{"num_hidden_layers": 8, "hidden_size": 128, "n_experts": 128, "experts_per_token": 4, "d_expert": 32, "d_shared_expert": 64, "hidden_act": "swiglu", "routed_scale": 1.0, "init_std_router": 0.0105, "optimizer": "muon_variant", "beta1": 0.95, "max_steps": 4720}
Below are experts of layer 2 (counted from 0) of a mixture-of-experts language model. Rows are named router (the router's row for the expert), gate (a neuron's input weights, with its number), up (a neuron's input weights, with its number) and show model dimensions 0-127. Each number is 500 + 40 x the weight over its row's rms, rounded and kept within 0 to 999. Numbers have three digits each.
Before each expert's rows: a language model's description of what the expert responds to. This comes from a sample of Wikipedia text that the model never trained on.

# expert 34
Foreign-name letters. Accented or unusual letters and byte pieces inside non-English names, such as z in Belözoğlu, j in Pájaro, and Vietnamese or Arabic diacritics.
router:495428466454467544512474501512500538532460501557435529578528519471463556454561461551510457509526477483548486524520481521506470491498489502490512407472451524484527519474565547468510538469512498520523542574505502490523520519450475542439606443563539503469556492526538411440482497573464498462508502496407500544524485453513367472500574515507518519448496455493490510448547463464453525433516
gate0:460471476495498436509530525552526476471475444519481568475544493481526545500514448569531555467519530513528515479494407570491533463546530525459440485447529475500441558495558554515485523490505518440510467489509411512531536547490461507472591522530496465448532504457490478552545505532503548469525429454485469501544529444403496497537567466480495442473570489568543571466516379490460524501495
up0:497488418466508462485509488453536480484517514453517552572392489453510477470456566493517521535444544510551513516487508509574523581457484471451494526538460553478467533567576572500529549562477485476507454475547521505513444473534442496404488523520499434503481476455502492543552479574499495469522538460471409599469507493453468547519542536474496489512539503461555560523480474532527535536439
gate1:523507523538388500505500531469514603542514485588478529466448511461469471539603467465459548543501514485522519511575448522493436493529449514476532454526458499494489498469552550467499550482552499502435564560471453491482540491515457428480475486546562480489509538402489414486524508572500472464447489493471477515469503475489449499570479474496538564458519468534509478427565494565494553489522
up1:467394529527515508535526512458515541608486510517466569527534460516428431514474525499553505502476511524516559505489482460543507479408524517471454493514508487480459551498514634490507482478480522510483476503456481557504577555438508502473510456533473414518492521463478515516483498459509490490401493447547563465465511515408466498578581505472492523458516480505580510508520446501491527428532
gate2:443504465454495480486508526488537531490447459591488558494429445502460523472537514581470501481514487548489495472504532526513551497504519568530497518521538485506496443472541473462530560511477571501536479485531465547506562503450506496430575500496549553555483463528568507445465480473528481440476477504357532555504452494523411519490494403535447502512430495521464481463554433480459520512574
up2:472494577504489539530497516495488500471539514499450547404517504539454483495455539446541472486489529535452471596497500511509465524474532498467542450474502450507518444453476498530486475508475470544601476524455514470375560560461497422501470479505553565504501492536469461522432601490459504609497535540519448522502489566524527445504491465526498496477466506491593585491536480508488495448462
gate3:495540438527487492491561496475467475515536562563424455544463492504565499496519477425488515515520479533463456452603459534429483521555421465501534494496469502480503564489534531549517474465436571480501495504508452511470592377486452565531486549510514454530535448584481492459567486513491468500478538480540494498495486501457466602480532508513489455494471421462491464524567484533484534516532
up3:493567533485433446462514477545447490517490520505500391475548584490541498464474497512504535506503495559477463421535457456470481527573480485485437462496524506533531494458534536447480463495548471447589510519528493489509494479479508527479476534501496457521538520529494503563525521494506531441582472446494426391478467512474572552519520535453600536509453501586438501552509545498524571483445
gate4:508467472508523463499497533542551468535485395519452487465484579510460616446559559496537451553455436499504479485563517491549532468512507476506557432485496528476516457531534447521496562507463486446524561567551469471551504535458510548393536453551540511450546457553488439475535483515496542546484446460482439519488480455533500517540502498466492552518518493448493492498560453449527491422530
up4:460493502519499489416456484526467488475448402527482456489506483424446557512485523510457549526488491541575537508548521527557520484548478591504473463489468544481491549432565470526497575521455479445520522573521524508512499472525427505478503482565485421474522556495543415448454527476484511510556474446434477567503492541566492470521471507481479478483537560571473506596467533515546453537500
gate5:489492505474540473588432483488474467424599508527459630551484518473465514459511504504502463476485475482530529493438505566524409484483482470466482509510483428458562496510493537510450499461541464456548435460501524519571561486559440494516470530550523485430457560450522474496455517459516543464452569525456480509516479508487436494514551513533524533486569488528532550560493483505537601513498
up5:558487497584456497455528518503497511485467481440501375516536483555485426547408504492469460501471605490498543443482472503488616488575557441535499574534491533515469481498491501529483482526475566569498466469519486562513522451463541494484495473477430490538477478529433443439493597511482525532485489541567521476476509579546497527529464517483476487495516494489438502468517483517450489540476
gate6:549456436457442525519555479508468579501471511543455499553533525481505545570484504498517459509517536513465522473448524476550521477518514447466556460477479505512582487446499431464424507457472470493566447515529467475519475540476463517453550515462485547506546485495511493510460463600524441447507523487449508515484471519533401491535480423565605505465556475585479514528593469478508516434503
up6:498461524537499505507429542486463552478530469427452495448539498487469492464528536452480473516531490504530479489502562446471552512510557481482529532558492486582508435501529510522482519507571533517533532472477428433527460526399483503524560466501636525530492494466457456480504582439508449478484525478519500531476429490534501479474460390561525451542524582452477520503488490575500568506515
gate7:479575440505519570430492470528517513485524475470472510594569525454415567443555513577429455527517453429498443525423491506469490505558506483533521482508509550539518527523475545576485504549524517479508498463530531546545474527476416542469499496507371526413446512493503459489461514483467495493521482515497468563474473548474466504494581514515477516442525461489481545498514536520506453559538
up7:513464508456443447546469538525535577456495488538506555503483527476424460567532551504562467537481428569540473493493504534440517533459412574454518462509489505486490574496484420483499517455455537468466467404477512489505520473537487522561497506507429502495518506446513511507473477440440506554483514471507519462501478446559507526467516588488501528488476544511461576606550561539528428494524

# expert 59
Commas. Commas after names, places, numbers and clauses, as in Oxford, England, or a daughter, Gladys; also some and.
router:520466436492409454395416531443517461545481537573455552522517514501547510500498438602519512471557475514548486449480503490512428491525530529518510493520457541442542496513506585509483503488483510502491519547503518554534467514443512471442492511571499495494488547525557488487501518453443502539540471554384551512510482431569419437536529528515534537502507475448489495505540477553445545484510
gate2:514480530546473474443450447500491500524537512539444521464495485531512497580544572591548524466515463486490510520541537458417404430520413494493457488521554519518536536448412504522448528470457524498528435536520468555519534554462503529534461486448550564480470491498520476442544483472559485468515483446447573502521556492586462475487539521539491518435517478497506475480538429503559451548480
up2:529570487462499568561506492506513484507490522449564475511442538486558459489460411511485466536408496519524458482570533471559485574459534511548524549495507595519431458464501459482452439532447558481530462463573480432542507506503486526503562400513495479512487530471471500509464477506434539540484506507563455525548611489488537457490478488427461542530529472461528453497465522505501546520513
gate3:474498415480446465523495539501482490528454572497522483543479574550557493553534584501495506496537520540523476508518531442515406495521491583525499491501497513511527440540494528533483438524510511507523396571525537488577501535476604464515496487483491503499429478504546529483462409493438477471548479429551471457566485482511444466449554467524477554542478436510522447468536424467464509479498
up3:565502519510484506519452484510497492515472412502520567460475461517446539536449471464466425570543511455522528482476401433540478571517447523498510459490484502535459522526575467495483503587440512548473503464447516525504512524478615507595496493494534500526586490522471572504518485543481515503548520535442518540453489417515467436463485550414522488496562523536469506464441500511523492491453
gate4:518592488521507465427475532506486458536589509504521561543478571501497557492521493487480531540463577457451469541465522499535508478503470524468534506456482544506538489543446547498472410523581506427470535535464507527477421513542516500473487481506434436465473509506559477584428450471504555503506463456483471467554450504495505490475451477516521491490463496428504454468579504613455473487574
up4:460463507530500523517484483491570498519520535496538557543464507515498513482545566466509486492473547483486455456486432569517486513517540506524547493476483447482485522509542547540475411501527568451415488515473474561385529479501480602501430526526513479472497449487538437511556554514489488487494511451433538598522481554480544506545430526473580488453492407518492587445467506492532517447509
gate5:471503551532474502492550515487477495497531504569518494492531517509489618537486488520523468510497563546514486465485464474529522523505529497396506575498498592432591489512499564472510497492488521522511469527525549451529480491463522447526480501401531502453491437531497550410472486460521471473507483530500459436549465523506490409551576534475420476582456502399498498480490453554448458466519
up5:437581423512490473487488497553500460475516548488558477483477531525520495469566489493507392592479522546494472524490582522536464489584508447595588508470517440533531508492526514493494487432450499440526544463416507493517498455532519481486506475428417555464572513513494491515528496521561501501541512437474523448424557505449488511529485439469542533547480467525514485465465524521513433495524
gate6:457542432529401446395456491432546483544520495519517484475449550566511566544484492472500532488526460512455481454513558479494455462441562555520504523482564474460564464471449468508501496441511490519492567540547505497491515490462483516529498528496582450472544567504492522510502555469473567508558464560452572526556466504483445554484522446519554520419452552471549448477534495517495473471505
up6:480474483495562470564528521541429488490468558495510479485463495499544490472444491502520501527533487477545453583483478478529480562484510483554477530507458455434515560500496595507504508558409558559521480476480548463515535462525490396501584508434526516502499569455476506449488542494464557539515474475522530493398533544467563474522537462422457512498471467539538496402448495496453563508471
gate7:473440422510479512444487470488454529467499586544546522577507513539521545494485505533504479482529529530546461501476492474540505513491478442560542449444465528476500513541466550464520454469532468487569551537492536423469543496564550450417497440502517508449543487538607417474493483508537466457454427488501612468478449473541471511542473489538481532530547489524496504478543414464469555529498
up7:508482503481500479477510524547519503503458453500479476501557532527484489527474502491545565483443611506471544536529489461507457457457466479419545491519485571450474482522481488445481468496473562455500493475510410570500474542473454523450541573462509586515457478495566530472555426531534510424474500518503480536542444502520462479503566461557476481528568492438572496512448531472601495517402
gate8:522484500486452539364597447457548511427457502542524526495557472481516574500475445503492495461597498504484420505544476465488477515501525530486451559489545451506443438519445483537486469532505508509498512486505535550519479486469513443420452532527506542429508527511531564536565540565494487462496526530555432485471428464540504486520563489498586511478437508521497526550545488526434483514507
up8:502490525502508428583461559541507478543500449438516458520457495471525511495528475517475479516449572485534567507539523577495520503460522533539442484511494481503533524489502530456521488570501484483592461481462496438520524476496479449489513491502566426476514458558451459483454485517500516489505500427452451476541540622484476449465498479499523451550522613539511409424496494508615475498494
gate9:435538485504492452429489509446519543485575491503457509495509495532468522585553449518551508413549484418484486464464481498550436489559506545457484429520554503512509431517492508487449521485522449463484583520560503565467496481482476521518491514546466408543550508551559495437541558484443546537509501536433495524507481530467427523461556509567516514474525488448454515529575514523471550432488
up9:536460455502482506519503473507564496525486483518523526512587547541516439478456518482503549557468473547525506564488529455471505516456487423494547526472532495447514478465545549497502491535505535530444458509477450450535492451470468532492487442517499578504492513498421530604486463610531485483523517538575538540405488418529495515519502510478476493483466393484611444459451461447522482540505

# expert 0
Non-Latin script bytes. Byte pieces of non-Latin scripts such as Thai, Greek, Cyrillic, Japanese katakana, plus quote marks and accented letters, often in parenthesized native names.
router:508493472469449502472511506508467508528459456539445466572568542471497530492548447490538449488511476436567483485510504583517400495492505557419496464526506531490471515534521561467510477450535533551502460527532535489514480469411465510474603462590527525557482446552532455498514494545471489466524472556424502553545525521513448469580571540459481504489484430434450485512539497465453539479527
gate0:517479488536434452519471549536521489488542471505516501598511444527514517523493525537484494492484459516489423461532486505508391559491493572499500537524591522447453496476521540504546449492541532467481509460562563445491483545392505524409503522522516518479524546501447499530442479567435501422560476494462485497507539492523520504558548576466471428552484496470492541446549445452534507433499
up0:480467584525504508463481541446487516587432491459440408508527504566507540473460505553503498489557540511502482523436460467578476544510554527541425448563506486462487493445531485562490493516503533500495553520447459474523492546444564455508499475520429507529537484545490510520534565423500539442471512499495457452603502461467521487565453443578484517508502484516495466450518516468542419468544
gate1:586493498464458426499527430557506482537584475496462465541457396473546486538543522516440451452491487503561524500574536613539468508491508440508477504500472486463504587494537480523538479490506470499477485510489481439558466456486537554516488578604481542509499406550428499541522499471489491517508492555514456474496501518535466509547469465465521452443453491438468450534543516483516484547510
up1:564494487451536545382503466510451491461459552471525525509457408508468487491503493513457436524534472487457429421509494503503536527505423471545499479500524599513479548476545502481499515478568545496497523503490450507465492505455523574534499487553550528507493465487521447567485554480499517500598452544579478465510544487475553482594416526467463467542553566525530477519465445498487553478506
gate2:482501529394529505470535543483487459466466498524475521533509517489552576533556460477500471461479546482491480500501508557481454500501452547471489515531512536403502467541451437465510558484529464540534514535490432534487521524522470532379546576575459528514465532447393451525456567544481539463510494528481446477494557477435484460573520501533487478501471430515474544507589512539496535496550
up2:436491512481489500461578538550445456531560487526483504551401491438561546543561490388444491441479501456474542441546519492513459540537437509486504497462479499420544488535566517521556525510500491544473535472508518570477475424494481481480532498552491501522472571520466516536479475544519588500543500507490503445518505462382535522509470481544510500529468420452453504509491536574472533511518
gate3:470449462462487481509560544499492411536514473492505491496540481463520533499561498517480476537552410442488479456458455486510437606578495519450522500518515475443538472493520494518542432541474490523576503479487465504468493449461446468437460541503505517514488459553500498483505525569577483481499558450442524570569553466526490564572529491465531508470439512461470458567572543529459583489500
up3:497558551510517522442526537506485525533511518448518433512442500499404486424433424525463492490502505536545404534479446418482492493513474443547527454490521502553480523486560488519475547488551464499492563528527472549430536598562552514549497525496483471492520518532486580509522457486467487491525476487513430503520483476560483556439516484550530440482505518478593446460476521537491441487407
gate4:416471514519486438483494504552509475467500470514430441465490515473543553560514478541643448508478552448530554519450513503464471529472514488564517551504516467492470425458562527587454429461449548499490406508463514510523505470542533584460497471553558517543523528443550482491468518483529500539520503504481552524575478533483500530542493450451447429513484492503445498466541482492550521463509
up4:577446552502455480544525532542525471521510497433542453480500445437367511465515493476540507484586532495453541511416519477512481480447484508498602501525522498491499468466514508467501462439523452570560535447460585550416517532481495458500516476482502502583514476418483477472536505450542487464522479540541481474502540500577560484475537494497511497444499547498486526484563490437568512476465
gate5:506513522447504592506480534440555516555492488522455493574504540440445453507477502539541549508415504501478500510506529622433481423492515560479473454471492537560504508570468524427507482520531552548457458547457491474477476473447500456415493510524537458518497457482483500556445475560477560493548527544448479542494475478521483429475482570507478575506533453480471485459549500517508574448481
up5:440525485455549495558516564444552451471475578524524491552481487450470466492500493549478529422450580547517523475507468513435479506519497426554421510479511541496455545485551469434494523504455521511448491459440531513539482486490506433460476481513468517467527516440507500488440561481533504452553583500550541461534513547562473556507535402516592431492572550501487521477505478477555531496482
gate6:506422497499503486440499472503445533483473444481437463510587448489527575483578551434460467479560469497529459447506492528610434506523472565408540502530510438429486493519534488517503540503520544458445524465532495496559510504475527498477501488519498458585425491495484534503522461531529418470503515453508465540486548455510567532569490482479510537570484481464544563510535453578484487512537
up6:496546442415543481538540492424515541579503520503548466587451449528520516523480592477491584470445495542520551500535582550539481424459554485507448503520435521473532465560536545502491432430522481502509544512493543538477475549534435447450472518571472480480480485449440493495437565474499472504441470543459502447489489540479514437515501491496453478509506541465468486494503478505458492546572
gate7:513512490441532515426554498507540503460489477499423481568526425466569503468533447507449523545469455417483534481551490504501500548502490503443537464458473562471499499470478538482524479527564477556496431564449506514471494425416496470539586528589524553524488474520418482465478525546528446531534496521461491456462564508461498513565512496499477601469540470470453545456588498515512496510479
up7:464539535526451487490460464525487463487438545508439456490477553491585471494466465483468485452446513554527460543598475514526490520502507531439433526499517490530510432471465492509582526532453445460441571481516524517528483549542460532461512529498444592469566511494571476543550556533499452450497457521502522458435506507552508484523527533504487542564546508478505505560439528431495580408506

# expert 18
K and v fragments. Mid-word consonant pieces like k, v, ov, ak, ik, frequent in Slavic or foreign names, e.g. ink, Oberoi, Andersen.
router:493481446502453497459465509495530488554488473523511510500490487453490596526586481498454484488541484490564500495454515535477445497585469485487508500521471562525520461437524523519540548410472536499490541487515443489508503449358575518501619502501472468572467553519496435418475568517463483478521453513470525519496492512507449475567565537495444458458559478495538511494576468519456519498499
gate0:534444505484426457482504525486446510537469525506525474501465509489551556563507493547550486452574490530490493536511447511480482520526534428462543474483459509543507461446456504542438564459554505509475501547535506465477521447487598463430538502493476492547489509527469461392526611577465460479471482512487516493494615543513495450564552531504454488451570455472501543475568497479459504505452
up0:464557475436564512463520471519529485473442553494520525476535551578426490530469475526525440556540534521576462440486589571452535513455432540477491530535557533593483490450500512542499539525526488528431525422525512468421503502442531507480518488514538550461470504433560462528493506544477456506458479544410487494461479485504486535505513531531456436533540485520520504494552529469405517467476
gate1:525551491509488508472472557518476481469549503485508497484540400497506565512490456500491465489472439545536568517432477546503427530545374446588525491505552577429506467498535524468486507473524557452484544490540432525488522492443582488545539450490463468461514555585475475471508494458492494539491466519509545516539471466483484472560550506534476518522493505437501566499565552431460438457499
up1:470557463470502514496558512440446526475457560543554445563452481481532478470513572513484501488535445498522491457595529573471456466518556527488520416531469501514501522573500516453536530431497521536582474478469553451507493459436512500482401527521449518473420495520473485541539500537480560453453518609494428508493464528458531475496474451463488515494490468550526479566507547575480509509481
gate2:519607453497456500483445531444512503509528463459491490447509530512427521495511522472476455500495490513590463484488498538499536583564495470507528502441552525455583525525489510482491523516505532444531464519538461470518570469437529498491513457444487466577564528526464473490560499430502415506570460529486549514473508428461467537531478525501435506527480505500553502511520388441577546557446
up2:512542508480509514495440446556478517476532535470441488464493532505474472500429572571574423467499479480491509507539503494551565505489491537471552424541540423494491545510503543478475509497496531511531496501490490553464453488476607481534477498530416530501589539497407472558532484445519486516479482510483514512409447491510492522532542458443432516442488464386509544572513505570505538488460
gate3:426493505562472493443497511487466522506450515517481504497513496444459520511550496501522477551560549479529557547509557484471447470477525494405495543551462466494493490491483520522474523404557526482469462505458454460591463512463515608514563465500431399540498515471582559503528492453510508460473435539525506467485521469516510459497538485472505487572548502416538514521580575507554437503472
up3:475510507433529459499512475521550478543488554525446493436534502534526476508485531489508573622545458510562518469512476531586558505455556607497486391500445483492557548499445493501454510527563444560497460526479516422502508499523453449438510512495482532539553507509497508466543455534466517423491513518543468441472531455456477519498493445513479467448444448490495464442547513557544484457507
gate4:440544493543456526416486488542478520554543481525557479549501532501484568585491480471494522410491470456532433459476426517518493551557497504462451531517507569425497503444524529541559487477537546503513562518536448431547514458481543533485529508515534504510508516548505427473527549453508433517451501462480493428454532489506450513497554517409397492474512512533539541436558494525527454474529
up4:515532429534447458521477488516492492526544546486455444440435472506560529535540523488484553473456487571538561440501522493541486504618529511454427501510428461454512551465512503469542513498496452506498553548507492425478437474519570513547500569508501504423432466536507526432463498457557513460503549501461520533489503492482497446456506564523462585525482507484552496535542557450521422459464
gate5:537466530509497557488546478502461459480538519495491526549481522496508564483552522404508465465450552412475487521508565542522458523504527475516546476505463498542520458544523472543482559496557525517502513549484488486541493513460531485484530452494481603471445509571484412443497498510503471453552480563434457555542549447479428450442459505490425498427514527541545478509467410535431584481506
up5:521492534520518454567543478552495447528563464555557507502512527449551523569565494489435571500416525500446464528517509558503483525567450461477490542530452501542559430485501483466488461394507513505516441530516524506497512498445460467517515514521573553445450492525482402523475448490536508471452485591501534566450505562494497536399453454517468483538485538507508463465480489471474523535541
gate6:478519488476504506508479471536539512589527516530559421507481520532428491513552554469515490534497508485524444561442434573528473429603481522499536421561515511526490462497545550453546475456459495427511506493524480480455461410515558479558549498480510444536499512516506541483470458414513442552505509526446569519473497550436455451533507567478434461526548501497527511471540500463508459526440
up6:534481513420527537529538412493499492528588493511459514570445518558542552420463595461472573463461457548439560487500572538535522447511464483494529509541488496475474544508509599544451539512588521467576519484475464484435547521458473458523512452492459472508468533538448415484516517529494488485507502507512486514489455486428464471548520489478507467485418461484504546530499462571486486517487
gate7:463515462479463537416470500523482516480519491469508485524587488474455578486593461507487466469521529501530508459446503454527484583557456530506498501470545610576548462520461486531538574464464514535494532478450518469466449551503544498534506522482470490497458560471509538394443482536499480520488432596488496548418561474443487552497490548491492495552505474510545448440552514488458533486476
up7:592465481513460506485543503547505528525477492483524528484538508504472468506456490492594483460525475543529557568529533496506521475575520432511463507493505505498422529477493525581446537470427555474453503381539462509464523531537540434547480544467449445538483412453489487449494538472467438589505430459529454499511469446513530457516528537525530572499505504475482420506546506482484532455558

# expert 55
Word-ending er/or/el. Suffix pieces er, or, el, ers ending a word, as in explor-er, bann-er, Taven-er, tw-el-ve; also commas and spaces.
router:551505471490444493452457478501538470510542526513487454559519483390488557466549462581473496493507530544487464517436515546424429516494504515473504536551521526518518438536495570527473444516507519475501516509454496542558453495514515516453540462561491537482435464525528477444514541510515437507587550558460478508501438509554433463578547496467505484532520431525510511519573412445463558489428
gate0:510460499517455441434424540500502428519470499478506410545502506486523481519492433512474498566596549588587435513444512572410464546459530487522478463558491496508557490505508589544422506538488495520440490516484488470618503487508522475486544489512522471501472440589544543465491474486512446532571550489516494490524538478501438518538512491517517433488505499470519508488509528449495480541480
up0:543429445492443502522493539553561473455512574466499472455485541470545509553529488539413550442505466545536527538470514570502441480514446514479431546533556509503542521517495510567482450533445496456537424461435516520523494563473529499518502516622450465515429451484533556460481515412524456531547561504545500526510493486499491502524483472558468476455447458530558518467475479514472431493484
gate1:529483476430531522477441460569502500456571512513453493517457464475479511452515552491524448556463543563405446469478487587484477482501545531474504503507518534478503422545442549553444472495528501492536519469479515480479453549488515557525581552610518500465428543538488543474444473469513444522499541479521499515558502521542426489536532459521475471580477460508543466571507490479458541527418
up1:514510528516549488499574555477539461507444502475475451448481499533509538519578450479505489414461503513521525490515489458506528508457469517488501525494503444505486533470546474475498500483529412540470496535501463431614542527469503543448574457521494478501486475472497410415534586573444522536490539514562456453539477555425508549596521462574414495497545505469509554498486508531499487510448
gate2:462521423487452526511521495502539493491520515493512557520526482438516562537576529570396503465495485494524496424502486523487441572503456447470497469489497540502556476472525515448552518469541460548448495549509520450567442459507466565414559468480500497414528575517538520492544504536469485517460496448468467502490500474502536522552539578478500521536499448487388485544545433459530570528457
up2:519519486519462490532513482489544514529526568508531489482521492497519500473544506550479460516481448573483534481437541510470446489408485504486482441513533486478477534494461509481498537502597448530515499431444568533559542486540528538481507456481555524497452492606422471464474487525557461566463567538479463477506554485482449486581434522401462471551458413486497503449566447556538486526470
gate3:413448474463512520493512521550491462538532493517479458455516543423451511387501587552497406456482522579533512488474453536551512517518493456466530470495502548498502489403512534480537409444545526466541431441519519492536547449502478494557498485587455534497500507499498488517443560533546452498543520436517549545487429481524455485534476507503461490543504493553529498529566495530484552530454
up3:497529592464487465479475452456474565496430546503484489533475568511503408560509473517421500561483456532514470417538593535471553494533561517531515487570486502511503479494506507528534492551516488547500439434526454475494531471607528506440529450466509432564526446521482487519516539498500530541493461532489477444447562473546473497458488477530572523465468536446444482444502492471537431478544
gate4:525471511476519506539495490566481491567447439540479482532502530471546541567598481497519474532467567502470494487518483494534463500488413593519491494486508542513513421483509581501481553454420453438490508545495523536458461567462549468422516507519531471409441499449452539525494504522507513556570452521467482518503458511479442455553498483496494531562541481531535509478501413449532442572459
up4:573467518456497455559506497475480500516487561565467535493495563479553569541417565471566484523543455475500416505486457552543471507478468568496541429548585558496483486504523481461481530436492462529497496513545558523458505415442552423432457511452525523562522500468477530493486572504448495514482429482510507463455466521495571466528499566549438446519522501502501527510442452502486505467516
gate5:470475525467495486486508549488523438472533555461427441552516472465561510472488453592490536459580494562569536489489472531478472445481552518506472423513513489488496446487445540436465537530519466470451499492506516520556483499548512492438559542517467542485504532487538485525456472545489587408529540544482460464443576496482447556523516454387481446464550485469531487541577516523526540504498
up5:502448502476527491532518472520460498514481482456571484577539554495510505601434477534548530519440469506504496554421432531508494469518428490541570503460443513505527533495538524509585507497452446461476486489481528449485450559511494466470531513529575499450508484464510485534541545485539484448440525443468451453481462486479481522564572480473469490477531493487561440454445545577493610481574
gate6:581459466491481508461497450495549550507508476485469563517530491498501469522523506449524479524484469465464454535536501507484387487473465540473549509472502571556476388530521548492507473509448570522534582516451515532522482513421497565422434469490496549503438513437529550474508487466486524445482486523487485472523464545449452488554569544552484504449579483540541493531579420462529531514539
up6:538472462486558462502476484515477493516523501632568469510523483459470494503488438441541499488562474525462528507502451527521511426513513482553482538551515447519433492512450536527485510463432425493522541504581543538511473531474524474441455422475488438525499443554569487519497545533499504506459540445431554477535518505469495462540582597512463526460526476517495442514449450505542501590462
gate7:501500468503468534484467436480471527523519544574500538463533509478442432432484514474513529509560482482486410498507496565535474498560505444400562466459551491610517469482484512530503493464446496526498544465513548460540518475427510533481553473583502503524475456558494508499532567528553499552563490501459518483438506460395525501515545553554561545487499541423523491511491485494413529464474
up7:483535527479540467454511555519453528519484458468472526462495512562557544523465522409461519459538478453559516535509508486558590543460465498565520444491546523450492527457494468510497510488436466460484545525482498513428527453402543476476501526434537484541521552437486589466460487462462511531467469505465472548524499565497544543497485543554473397556473491463483529490512474589457522578548

# expert 24
G and g fragments. Pieces containing g or G inside words and names, e.g. Correggio, Graphics, paragraph, frac, Degra.
router:461508445498471536479529474548554425510502401582478547576507470480525489498504460522573442526607508472525480493456460529525455455518523505456455439500462544487502504449493518489422490464504519504462444526504455542573470507497542531464553530511491504488536501552526501471432561531451470442541460552487525483459472438524472468589543506476515496432566483588513456490584476469498529486530
gate0:387487506514511488495514451508561490560494389537444499529479525461477569475519476515524528484530515475485487502504519506561439410504572536421435484475481490491481495522409501489465498489464560538495485502545553567484453494450549482576530467485433525463496498577506559413507558511470488512536477527426498561443511485515428472500509539533471515522551583555511441526511461486500517493476
up0:457534497457518493463479507577453506559517533499421493485511509443464533440581484481490454539527547553521507435520458565474543436424540487416468521539520492517514498536562437548495468488560454531515591456456575499491453461578494449541502446514455527522541465502493497448493543417498487481460557450517533516500503464561510494506540466456527544433516557441526529516482513460458528443505
gate1:454537528560437475574422450542531396502533478560450509501531457462457514465511439446549463523583473502497481455541484526483475491530519504481487462508518500429557529508456560465441468539508515504448526498525558459443567495507549538493551522533449540474520458462545527500454521520462499505518551461523478476485462437520494440534536503515469527454559506556502404503622496496531470535452
up1:464512559542550577514467449494535451486511466514487508543505426495523429482520540507458438523541458536444521498484543506457506506475530469510484488497493507472496500565457484444405493526518552507473526564422555468504456504516493457467433478543489549437568483469443515443409546569468463491549483447452524501492556488501471522613524574454495553485554539532519563552547485483457533512474
gate2:441482481536482493465456564462524405511520520531530492522497541435478434503453445479495460498562517463500515467524461536447505524503502522436452445534486520506511562550533491471486507542552472445448498503533497458455525486560492501475576546454553566527592491588519584479491511547468455414527495494500496458494472464554481458600562457474511492489462454495523478530596476460465535486558
up2:541484572486530504488410501463522529482580510490530461432454502546463496454471497549524523445459480466488565532491525476463504476574596495520504503507475503489555459556542538540560532492418541443516511531424479528492539451491525512470473464512512437525428520444471464497541590461530540560459528535514477493514463524417480446461524526543466537527520539391485476496436495505540498481570
gate3:460540478490512529460435524600567454456480520538485468594511478555505560549467521449544424498550573462494501514463474482504479515445569534486499495542484474509562473463501499552432431474495461523540445490446421487510465504509514534513493580512511480523507477534546530485481495502457503443552451516503479482496394550477507475574513570499502466478562467502474492546578576474498470420501
up3:457482534530484473501552540502456521502499537548522478447458528474419488585534499450507535532534522607537525513499457504460463549511514485475489498530476541451531528503500472495524503416490587437528512455556472500442519478502419548499459456524479474490440477484470487552515517533596516564527485460467429498568401472496577474416437505552489475500515514462592478482548512508490465539468
gate4:474514554414501468524554520514544526469595469571459513502483476476496515516458520472521551479594494493494617429518492488472493494561517507418539431439449434477489461474474468455447476507483534522516501528525540489550482516446531512448482550510520540503490556552494490445524560572488536520554510507524543409437485458495541486540477437434511473475492474495540505552562503428464458465507
up4:528554523479465506450503464500482579489530405519428490500508569507496471509545492396502519569534550522449552449554481515504518479519524542509499550398508459508469429421462586538475460452475507543511468497468467518494513469461543548462503504484500435518494605460482496424484516546576477486526558497479515471464511490472532504527497507508515452459488539418584496510497488508460598486482
gate5:451483475467476479480499553531542491585551418552505589545482484496503430498476524487588499570577531504517467468467482520524427509430419515462410506506431509493539499508531531437431440446427509472458478521513494476604510483434488481472533561504551515478496468535530508434518527481510574492501512547511506531439503457517525489488527524467524548505532525530479521463525447560559470480530
up5:463525478464538569498425467501432542555510525460476456463474542501526491498484564470541488403553479483525528526483495512495549530546498529495507559453554462402507475500486484464553449468484477539513530527547446572510545581489482474583458520573505521582581540461459517446517513441552481481492508458516438529486552520482476443425468437477498468531430496524524521527488442498440460533504
gate6:516483463529466560429516556519508503472497418488478512522535486444498482414420454460499403528575518521560475531531485517468444477505502480455513484562476509522533510512532508528452566476477527579456477510510500485481522519495518529504548465577531578423467506591502487496471460490457509444529500466500484537456500457433466485550520528559524467547465510498588504459605507558540520420523
up6:534501471464473487526507484496545514483436491491469502485536483515479499545578555554449551546387476500534521496478546432566522483485460565512524533418515538504482464481490536525494535552512448450497571515467490490491481528512406381490418483485545477543522447490526509499509416531635463514489472507531502478536479503455533460481454527555439539471446521519477526478482569524505498556464
gate7:483519440470468487538468566464577493502524442531419517519505547540458488494539460503570480561537490420509492518467456604540482506503496485463437499486527512479523541467452518499462482490479432517499491497448435478631409486516531561488556557529530533504424542521540540493470498492506436465470541510486526564474485486470470542523514512457482540554490463442444497441581495453558517530524
up7:545519504527535494517447411502461519524460602531511510466616486558479571500551547467534455540407550522522517513458419488471579452535568471489434476535522442452437478497539559514517532514527560470544506454485460492434515528495494474545465546461484465538561466462483490478532521513571532448501536499436417487461473498457543464498488522556466502501527488505511517509458500528482435497469